Weights of a small mixture-of-experts language model, trained from scratch on English Wikipedia.
Training: a variant of SOAP for the experts, 277M tokens, 4227 steps.
Below are experts of layer 7 (counted from 0) of a mixture-of-experts language model. Rows are named router (the router's row for the expert), gate (a neuron's input weights, with its number), up (a neuron's input weights, with its number) and show model dimensions 0-63. Each number is 500 + 40 x the weight over its row's rms, rounded and kept within 0 to 999. Numbers have three digits each.
Before each expert's rows: a language model's description of what the expert responds to. This comes from a sample of Wikipedia text that the model never trained on.

# expert 14
What it handles: Mixed content words
router:550451496484526546485445496475551480439454456463535499555543462452553554555447455455548540469465526547541488461550467464542486558527548541449541538536522549542459528454458549443454534456527506
gate0:516534457503534456469541450481532523531498491493507431508492551536447469534484541547513433466465496523475511553438509532449582480489444462486474458476487503505451528511473464505574474527541468
up0:554481498518433469404476512553488487438498487497479500532450447485488472533450551519503444511400534473430483518496532478543464472567515500531479420482529509529483453424469434504464470559504549
gate1:473535529534515461477496499555500577444529514531409484467503507535475557529490467494463506479509412515507560439470548488471449546510479489534474591509490480552558533593497496495500416445477460
up1:474539564561483445502467507554511524491514522481554506438552527536500530463493436498457520490479526423516556531468574504465511583472489502502496566546560529452576494489489458464568454445508494
gate2:558447487512470544461529459530484487440440519528522526476476510513507475523522540491539446435524526486503494522441557505530509517502451477504540414508375473463540418501518566490508515540555428
up2:458500568477501516502467509575497449474490498517451494531501509505497520496508579492541440631543473473517535530546531549476564438511624478523518537443436522505447483466536400450535486465576536
gate3:491562527579545518532556442543487489507527559487492534517491546494487542399515526542484530469489465489454512473501487501482545516608482456506450497477492539553530429485513490537554552548542502
up3:532540492501536449498530428463496495533453457572551511453529520399527551430509500547565473492567543502475459403457483498540538529591503455485454565496508490550556445470531436531518547471543508
gate4:441553467543464497464456459527487518479466552503544436476515431516579462515518470538447453481563428490560531452525551521517477469455467490533587500547470499446505511475496463579531524533512416
up4:447521458509487510445587475508472548517502461495589510466482547531492551450494587500491499539440501486518469565517454496503487561503510547497482498449540555553485464463509453507449519556537507
gate5:532555576500468467510515454541496458521562559486537538519505554480470490565529503535529508437518447552549468444457478531508567425557490485502584469442504518528472560493495507553473488526476495
up5:489417475435554492491538547516505484496451497461491480509565458510542425470419514531482527515494488488542545526471494494510531406477515528544455475556557481463481512500514468506502462451458506
gate6:484589480440496477511538444412498524502437507507451484512482487514497487499530445546539521507466505555446542533525464490507587518521569508570459463534520537501517458455450448465525457562483567
up6:419471510565449476429534472553404512492530464472512503514508506541503492555468567421472495509510509510495505452465529561538433459527447430488524499418512498502454507499475570555477619496478430
gate7:537484604532508445537472480501512608472466530503474523482558533486502507489544552529437497466583472538514501462393536548511499520492461512478505520562540512501486422514503547483563562488482497
up7:430517528488526493550546476486592485481504450513487473478479459520533555424485575496523492528378485469556486551509427512477456442467458458543548467462461502507529495514486480517468499534539463
gate8:517557533511426508482620448480495498542472551453444453452452494475464488531518560506568465460499479468486527543567525496526531508536492477497524462469525510475514514488561455532496487536487512
up8:477476532481560456486396567492485457483518495543523539544559482474532443488510461518485536488458493490500493436495485498493491492455446563560520481522467434512556524450497555502404497482559475
gate9:503563484501535551503492511486495458447488466502472522457447492530502460462492479516469485455519486456554460460495491461534399554458412498501458497510518504504456494496445430540516589588456539
up9:515530511455515506503523486434465495546484480492510505504514489514498503546446505523525458440406534515471475501558529517497434416539584535539546412548449548493508453447516437498520464407562449
gate10:464488477557461456512491497516457493526510491512448524455424548539490461481511532484541467489462486493543604485517510524485518534449546581475490429535546504523472472575519508555473495540532564
up10:480450509488561526523490561483536535499576437475547482496472552456551506542511500522545543503488518522522527492549603582482575553440574503517487476504541497494504452557472508515473510494512568
gate11:556576579548470442519528495512529521516526515528542508543550469535457413468475425492551549477535525594430517519504487536567473534530481525445482490471495486439447526508549557530451456472477512
up11:425446496459465513484452501495436503528512552395490448448444447526549572576506565488434494516475519469554458488493513440421486497493512505544446494458507431567504433474502457528517556532532500
gate12:464564527444388456479449517499485482580516483460497481534519490582495490478584555446523498467462519492454518554459499448500569528534444413493420453480534547516553475500489527517508505482487462
up12:467487479517484513503544552527504426538503510478523523548490502498559499493509515536545447442447434542525526496499483454558488531509449531477455484548496469519597559527461569537501512502550535
gate13:391506545561446498513388489551468496567512512475510505432486511500514538439488510526532493471638465518496579537508522492544577497525500481480446468458506465538553506583517459517534478516460515
up13:561486498455498416510566474499501531501496505485574592477482539543483459503525461488485475508503508537523458506423422513481411511447506510529557519475477546529447509519493469498513545519601468
gate14:503540479497411524532508488481490482495497499532419543512524482479484513408550496496521412502453451556452443520523518491550504479474484512491502479453516520480513572525467506501437473460370537
up14:439528522475479538553523483501521429512474532517429469501466501442501483473526510485522486545487428554520434526553498425504559479523492542509524510486514531497517585525446543592414563500399485
gate15:505573482601518521481506470482474503494556502506466504568565489535507469511474522545463506477469530504495456458550491503505518564468426502494507441546517465534507546502537501578486469507477440
up15:440458490473420523546509462555609493525451516526503525423513493482468538456585446497514511525502533568518503436483509488466472480550572540470523485512491547511442552488471492528570467525520504
gate16:518472495606520491562514463552522475496549526452527499453480530530489486508541448524466524558549437448559518532521483506512518464551431526556502557492491547576489493451525463517574531525505588
up16:494521515514482498556487485506529517490461504519510528524445479432457462441399450511572488429441517556501502541477529512470508423495455462534502511607420464476516517522507433500490502448436452
gate17:518565498517471517419506535580593531462570547427507491444449566553508524478439462508516485503487439447561493474438511477551561473528414471491508467478542541496499535467514450469543495502443536
up17:438551521438529529509469473509522477528419526491468502584493435464475500487528515455511532531486504530493491547513564500541525415540472486453496523486480502487522400579495528504509489464458472
gate18:492550474457526538532456540478421474484540517467462507503524518494473453585426519511538458477533475490524495515459490464435578481485429500500531457451497456521513564520515540486474478440471437
up18:545468571455464495531481518502476459438570512510491444554456558472501522396496520507510491517539473526463533527530451537451521512504501582553504482504533506483513540434491470471503460461514494
gate19:427484522539505460499427459503519517477521503507477535522455464494432541460552459510554443442491550551460470488524433519448582525497500408502459485546465527505500451522544474472422528483531525
up19:446511495574522458531518465559520500491528384465539490521576494535571506500536472569448471474486536511518561506472489468458543507467491490492454569511489543512537460495516486449516505576479464
gate20:521536530513492373500542473442558475504466473530485521510504576457572534496538488499462451498543463431494519505500527513457582538561510437527485439520462471477497533478521455558575500521509426
up20:511492494493428499503513552581459565480538499527511515473497435601454404497536478480528551454483498551473517474501476497517489471486485557424563551545501504490446494527517514437386496464467598
gate21:508501468505488450501521528568516544399439520525467499516524566470489489448451531516523486512558491458414523534505478494443523383492472487515503462421450566412490527496523462459544478452557450
up21:502474431470472483494514533473576566524500496458435470491561526536514498524495510446474505542499500507464524488470579536467555454457502518496559489516402510579457492546419474430484508537534515
gate22:543543492548456476494507500506537442477545451541498533531526459504550568481508549455568477560452568496397568507518556485471538518501449477528473488514446520524467519458488494437557455523472455
up22:532494518518484474473527517501460590569427530520451461481488433493453487498454532544443549453514511488530503490524491558459494519453550482492518450459476503487464552499429508530438517559536490
gate23:424553401496486466505474520523509504515499493436497521499484521571450501550507476503484494510518499579481444507493483470449459512489457596518549381533498489538427482532519463509464493500438533
up23:469502480413502566490590485469535514585443509532507482474459534489478487450493514454572440533518535477473498459499524497530500416453518495501509416553456516527467445487511485509479484534516492
gate24:485545480501496463490476502503598544527510492513497541433442480437518476516491496496470482503480535518566457517594504482526570559483490498485499519508483464409504426495486482503486434519540481
up24:550539464488451453552461481470532495450470468516505488461487484424470432408518501487482532508460565504555502533477559491482513539445506544465457525580561555457511534483537523572490443426533538
gate25:548448476467449509474506448523481535480483566523476492548489434459464469478525425525435475501518538485441533508542492540506489526484423522588480516534447467441513488540457458533528472513505458
up25:507481470456468510485495539525543484500500446483507493474546491429507473595491493419531526477539513467468432541508518535478502445537465502495535488492550506409522417473412468512470504495443513
gate26:542492467553519469471581507496476545502511453509497482465486514471577485492410500512461526491573533490473395468497533567520506511542433518544489494522514432501527517554487456508473495554493491
up26:574454473539545516476571504494597490499521502518464488560431453476549516441478474523548515472540496503518437450414516577527444561555424586552514484462484480452511467514495442518509519572538529
gate27:515556492499535488520445529467445520495560495577566443429535512518420471445527550526477542432508551520529484470474480487535479569459476497538559447469547554439537449410527495516450497538505502
up27:477512512486476519529573555587534533488472549515494472496460472484613499488470470477488470541463515518498510517488453529439530531497509531497451479491456476470467634515470562495516507509535532
gate28:457538568523526474509507516478490467578599536497557462478490543524441467526580502492535524448494462461468491514499540504545558495508477535459513543533517458574474466525530446461521460523480497
up28:539484498511565527450550525528411522497487500535505550547494539445499489503495568458494498479463587522440467498526432466480502490542522475478485471458466523494510486543515518506495482505470619
gate29:576498439531513480479488416438601555522500481493492485510470496513465470468516568525538421498543504457407522487521535527521477458479511414423506396482498460481512446478512528534457486495522502
up29:520495483452506573501490658497453561567530528517492453490488540510486427524457501485527545492497480517432425502478480465476471480495550501538524541444536541545460502534477557494556514428519422
gate30:489538479499516525456477469519477516474489502524455519590463522474464477528447480452493495437521447466499454553455459576522504512466532463509494505546482545437487488529497479567514503561482492
up30:474503488538547506557458494540451484429531583445459522483506476491536418544494519561513419548562501478460533491533577508558554493501553525447491463464478485476460452536465499476479525565480546
gate31:519484495533480447560504442545533461532469504542520493470505536491451496497618527495478435469509466572540490496495500509454406511522462465517436467459484476502549515471501519512498470513504505
up31:485497482528527521536471436543482497524524540482555510513470514555384488530470606414502488504485479522572534527463617523444425532429477489480491491496510424531430523496558476511544515540475472
gate32:554574460549521469527510471500518482512502507546532583490482543489419422500523434504515460487514522541471436506567490509516496505540445506432555487508496479471484564458475515531514465540477528
up32:514522556522460505522508518510497600510508487550542403506509472420520531538598524512464524493484465521512486467461455456416443569451451468504455479444465525574509530502488518470539459500430492
gate33:502552525473497537515476483489493502483575517462559464451497516459465546548553425528454421514532441506499471485515546476545521472473477496501485474532491528471562471416562522516441511504492467
up33:500538508576473461566477542469533524499532507458503506456504466492466496492498492576456554460547542523497530498498541505536576535449553544430555454472533486474561571523513469485476463487518457
gate34:496570539492532512496500482485506507499528508503479480620419509479494461495546486472483519511473507474521497419454492587529545436537413473533383495472449540500495542478586438524565489473525465
up34:519504465517463574423453565519456504478482555512456426475557498513415529496475533518465455501477512488499526492485534498513487499397542478447512435532595522436541480493481487516460507512542574
gate35:472553455486541528522500477518483533485596479523512508504527545514533467460529486514488479522518504497494523420501531464497544511501483451470406540447457531465440457491455437498559537529430561
up35:517530448466510501544540501546518465467531440530465445491534530498510440459519521493441496528508557515534593421563495462503574483460495452485414484493461569473415497479524479489525579541455545
gate36:529560504460464541502440488476515536574518508491457503460484507451519480500469457471462520505578532522478548484518494508552507457543505541437476490498488418414508488509582480441456457538521500
up36:470479535567512491509491514518551518448455493519514543506473505568533509566530503488509464506535422410459496464538545504441511536436498475524480434585489505477472442528501491460555477508466411
gate37:465531487449507541495406499491486540573472493480523540585527508508513501517506501504512527457503459482501487552484551542550531529498429477457507457466457524475485475521530439552496394501524372
up37:495507484498486485463448504516501485481532529423500557478482586489552524578457507430481481443482452516508515442481571501521518467524485480494532404535537529543523546456466483449517515537431578
gate38:464444491500511464491496513481498546557438603539489497481452499504442472505514469445562541488519499489429512530491506504529504454546500505467463430447479498455493517453556494518532468566449494
up38:466511557565517526482496475508514479482477433556507560450481500563528419483456514533485498503502457436549489473508484498521476545488561476516535521592537492508517463486435425542484460436473540
gate39:559539412508453540512468444445412486518515539544432510486515538503404559510497519556449469501553489481454467502588492541518443530504463489520541515561485521478543533494502486523513433435580559
up39:444496519523505503498498534517413505513461495479485478506530533495530517489476490387526466516488588524457533493443489428501492441439557525475607508457498527551536524509461451534457535582461559
gate40:478563453549471510517507482562499486515501490464459482570501491550495520505516576414444502540457449554511568505505484530486542538489519444509556478520532466535535506511566510466511491535447521
up40:530502451451478507395486544499488563465524475527503517446515483502499450520415549541552494514521522488498427516468521475420433496456560562519468538567476533513490534493493495491513513533464523
gate41:485610543530470498521525555504462493565497505397524487508460522485444464535500490490447472479451493592522489504502484454495560453452510457487459479497473463465515523502541492404507455547510469
up41:537533596531577508472417517473479598499516493382462483516534490504527463504502451541484469520552498590484492548513528467478511383560432485504484500552484505477460457579530481474537492482510494
gate42:493556511512439506535523474427512485528459499586496507501527575491437509447491453500514480477513569478458496524547490508526548435537486481432530596554484459497436432489556479539524557537496481
up42:500486518465515470479456487476572511522488488581511469522509539429508524525531555484518380589582434565439532428514572480493474453459487441544532533526488475428498543535498506512515515481571526
gate43:540536484550486447506536490482445486540521518531518498455504499550512470524486543495432454528548443476536490473527530470519548434550457578470532507528485538485551583551501495409496479527553455
up43:493502480549521484460479526480486457522492544439458517530512486492560483493563489527418471508463451541486431448611481527468528432540503502428510506489485500474477540526532492566539514551548463
gate44:475568428531522452415466488404536528495553588501548560488532543535486492513524548504433518508507459486503481453567513436484523559571537519481444485487541507520472462504496553498561469508519475
up44:517452561448458573605508497531474522504511490478513461580512449509455604485544505506523525568455512516491501536513517516490534458434485513545518484559440439469453515539554446475459490510500499
gate45:487499494582507449505544498505543508511455449527497536435501552441457431535524539597479500512494454486484477464501565464511506489496493451429466481556444515444534463468468483554516531529510483
up45:476516482520486489476522495512468521440478488490429504506546512464520513483508478539523526490442491411513521503433528475458467545548454554479509534586568451507468492475479486596545440431499483
gate46:585538522511507414501465438463479536581412422532400521491442521480492499517560499457458478436474476458558502443505514474508560498523460481542477488463551440523516462548595450556496445440441479
up46:479502538573573513543484533528495507508452447497524498494527500534539478490479511456448455454493512433461471475512415470477486499497542550574485413430514561477466481458461428517502442439571438
gate47:494503493541469436519496492524464486503488486515485441470410512451468451582506509500574578542527567431509506556427492571464522477477490468498523482458476543498469434493450487528504509538602463
up47:524494492527548415569504558465473512538436543484616494520572503437507506521473496445487492413520480488488514483479463452519518523501545502555570468497501458548558460528476523494563440485529538
gate48:493552477512510444490493460469524462508507538574543579402423486474417469535521510503490457508551474491493565471527463530480522533497551472482611442449431478441493527533513545518518473547508513
up48:487500524503495494487507522604427468480472509480441431489519491576539494537449494551488471508460486492579474494475547582484491441473517447486467609519462518519495452481394446456490487454489505
gate49:494509448480519560579489488440544477583531482493510451526528518473571492553468462563445514461468518584517482509503492535484541444525444492459511421487493437466511557411581511512507452545508550
up49:429571470555519463515462472505508532508515521452501438533524499518469550581457561445505460549448474471473482512444472519476512544455535522400520510491501466422430496471505509497497477494495447
gate50:508576449494474561445536523461448504465506543483514429530552575528471495491532532481514509453553477481496467356515526474458486529502476515569522509512468488437509532542522526487517499521418485
up50:429477516521516462474537489472483528467510493504512509431463480543470498530438480502500567480499549502444484609477473491517501471514462543461482513466547448523455491488556442497466507435588515
gate51:529513513530506488556591503516522544486509527483470520512557506514432521507515478503440544482533417540441560456497498428498519452548468524531563473478520474504499526528518584514607437530535593
up51:451527554459487444480428551464503468446548460554501509553481520456518502498439494529518509462420532476502529509525429546482535482478563564487517490557488455447490499443490431487497507470516437
gate52:550531478516420432500467421393543510565491529511521548487475548447516534467461488505520490518572451519514572528483590525450487477453545465487489449528437488476529457500514548576549465486518469
up52:497509447494450469507440510486472482497509426522500511570518479492452483447523492535479493504515461504469485494507468477423531510421513532471556492442533534463579478534497485465513463495497616
gate53:441497486500472513571519503539518523505461519583539504484483562507504498438482525435464487524530464444494459436494532543488526524515464399393519487477594533465474551516472387455515502444516506
up53:437515564474481448526483456477495510489420541535419529478531488516505467492518517479509450476448485485472478439505571571530554493458476468458498468502505505473489470457515447541479446523499491
gate54:507580465523483540464554590500479611509486463511492493513491496460483556575520487522474568457447451437466475541594565467516469502447499478546519464475490524534581552462518506516511445488414490
up54:500515490475549529527548465514446485470482489483551512447519507571470468553537482571434531485542420589524418549507508509453573485514452546488494464559515554464548506484552478476520555489489510
gate55:495471462547517450513517513455566476476465491488519465502544530541451485472545508548475425551483515455457515492498529460462492460521508514476485514543589477500545483473538504488534512546524508
up55:514517497536559480529483526597506509463519537536507512548555601480533551503490493445521471506584456490476486511433521554488552541529515499539542547456525520452560470467527479515523486550556476
gate56:519554520462504467497577505519493462496486569469515467521487491505465431444561542613483485471417389471465510503545585456513514467428451464516554547487517563415549548512544470448504435510482422
up56:475499539550492478474452472479450498539524440536498549448510486484479519475470503459519498539543574549474566476487384547547560489512496540484443409489457437510456570481450472604453542517506483
gate57:434544497506486560551532500502461509464547501464469516514439547409439506466552467571528515535538475534410570498514489529484501494551494527511456474496548494569517478505471505498476447464488486
up57:477497490528546508484440561502458548486533548543583560541467517476489491425511506521442504451459565535597444574503490477457449491457524510466574467437512528547452488536456424526430569488554546
gate58:502520547528552468496436443555494518564465523468520514463467520486452547484468471491494528514526412555387470531470466513475512564568517560477452467519447431531489541526499531499518502481504462
up58:540506517411499491568467538430580521515568550503496446481495453520472509547515491475590493479511620568461479504496548515448485538529534442491501479569522485507487504531493505459544521508560515
gate59:454499514576502558521525460493511470481480486502561495517504535532480520477494449476456512459565500451550505474479547528540483517530445554497467429524483451505502579434527593579527473506521437
up59:529462498471466475482485521452505558511512429444501455502504577554512451504462516481561558551468477541568474544575476554521495512532543446497519475597536439552488509499513511535497496456511495
gate60:559531522431523518519523475541502490468519454489497462472492521463446392446527560561502474497539496527450493563549460524530490473493554498450526536468547458477465456460536392520492464473575458
up60:497577518480503479486478440454465481545526444502464508535539520498529490506505605529405483446491483531528578485601399450505542558443497424564491470520567561460511473519464531523512451467497489
gate61:526537490543505498559445457553540501446547580494479512412465521519432493480540498488433485492510481437465463467517525407489480484449510478444523534504492546454503442535544416463527496475507526
up61:509501514471540471512525525477518527525545508517554491437556451510475567472460514508522502525420483456507528577512503512528409546567486536507463568543499577493555428510553473412568509573517546
gate62:495571502617473496438547423473494557525463496546486503463539489433518570489588530473444485474528522541455484560554473495542536552554486479512476512522556450537530556495542471510485474495546506
up62:421444483505501578553547496571563500458476545465527495507447478555468536529527514460517387476448514475519501497475439444522513516505496440447425491458520554556521456504564522481433509462574516
gate63:478579509607516502515494553563491496455499517530467504523420534475484485479571529481457488513530455484444465505573467480544505468554453483605546509510531526486553588449548491492419450493522501
up63:533505434469486469479556477388530516542542503492472529499549473508532481547482519522491498449464550542513477528487601427432542459419509521432504461461459548521461560454442459539559454421439472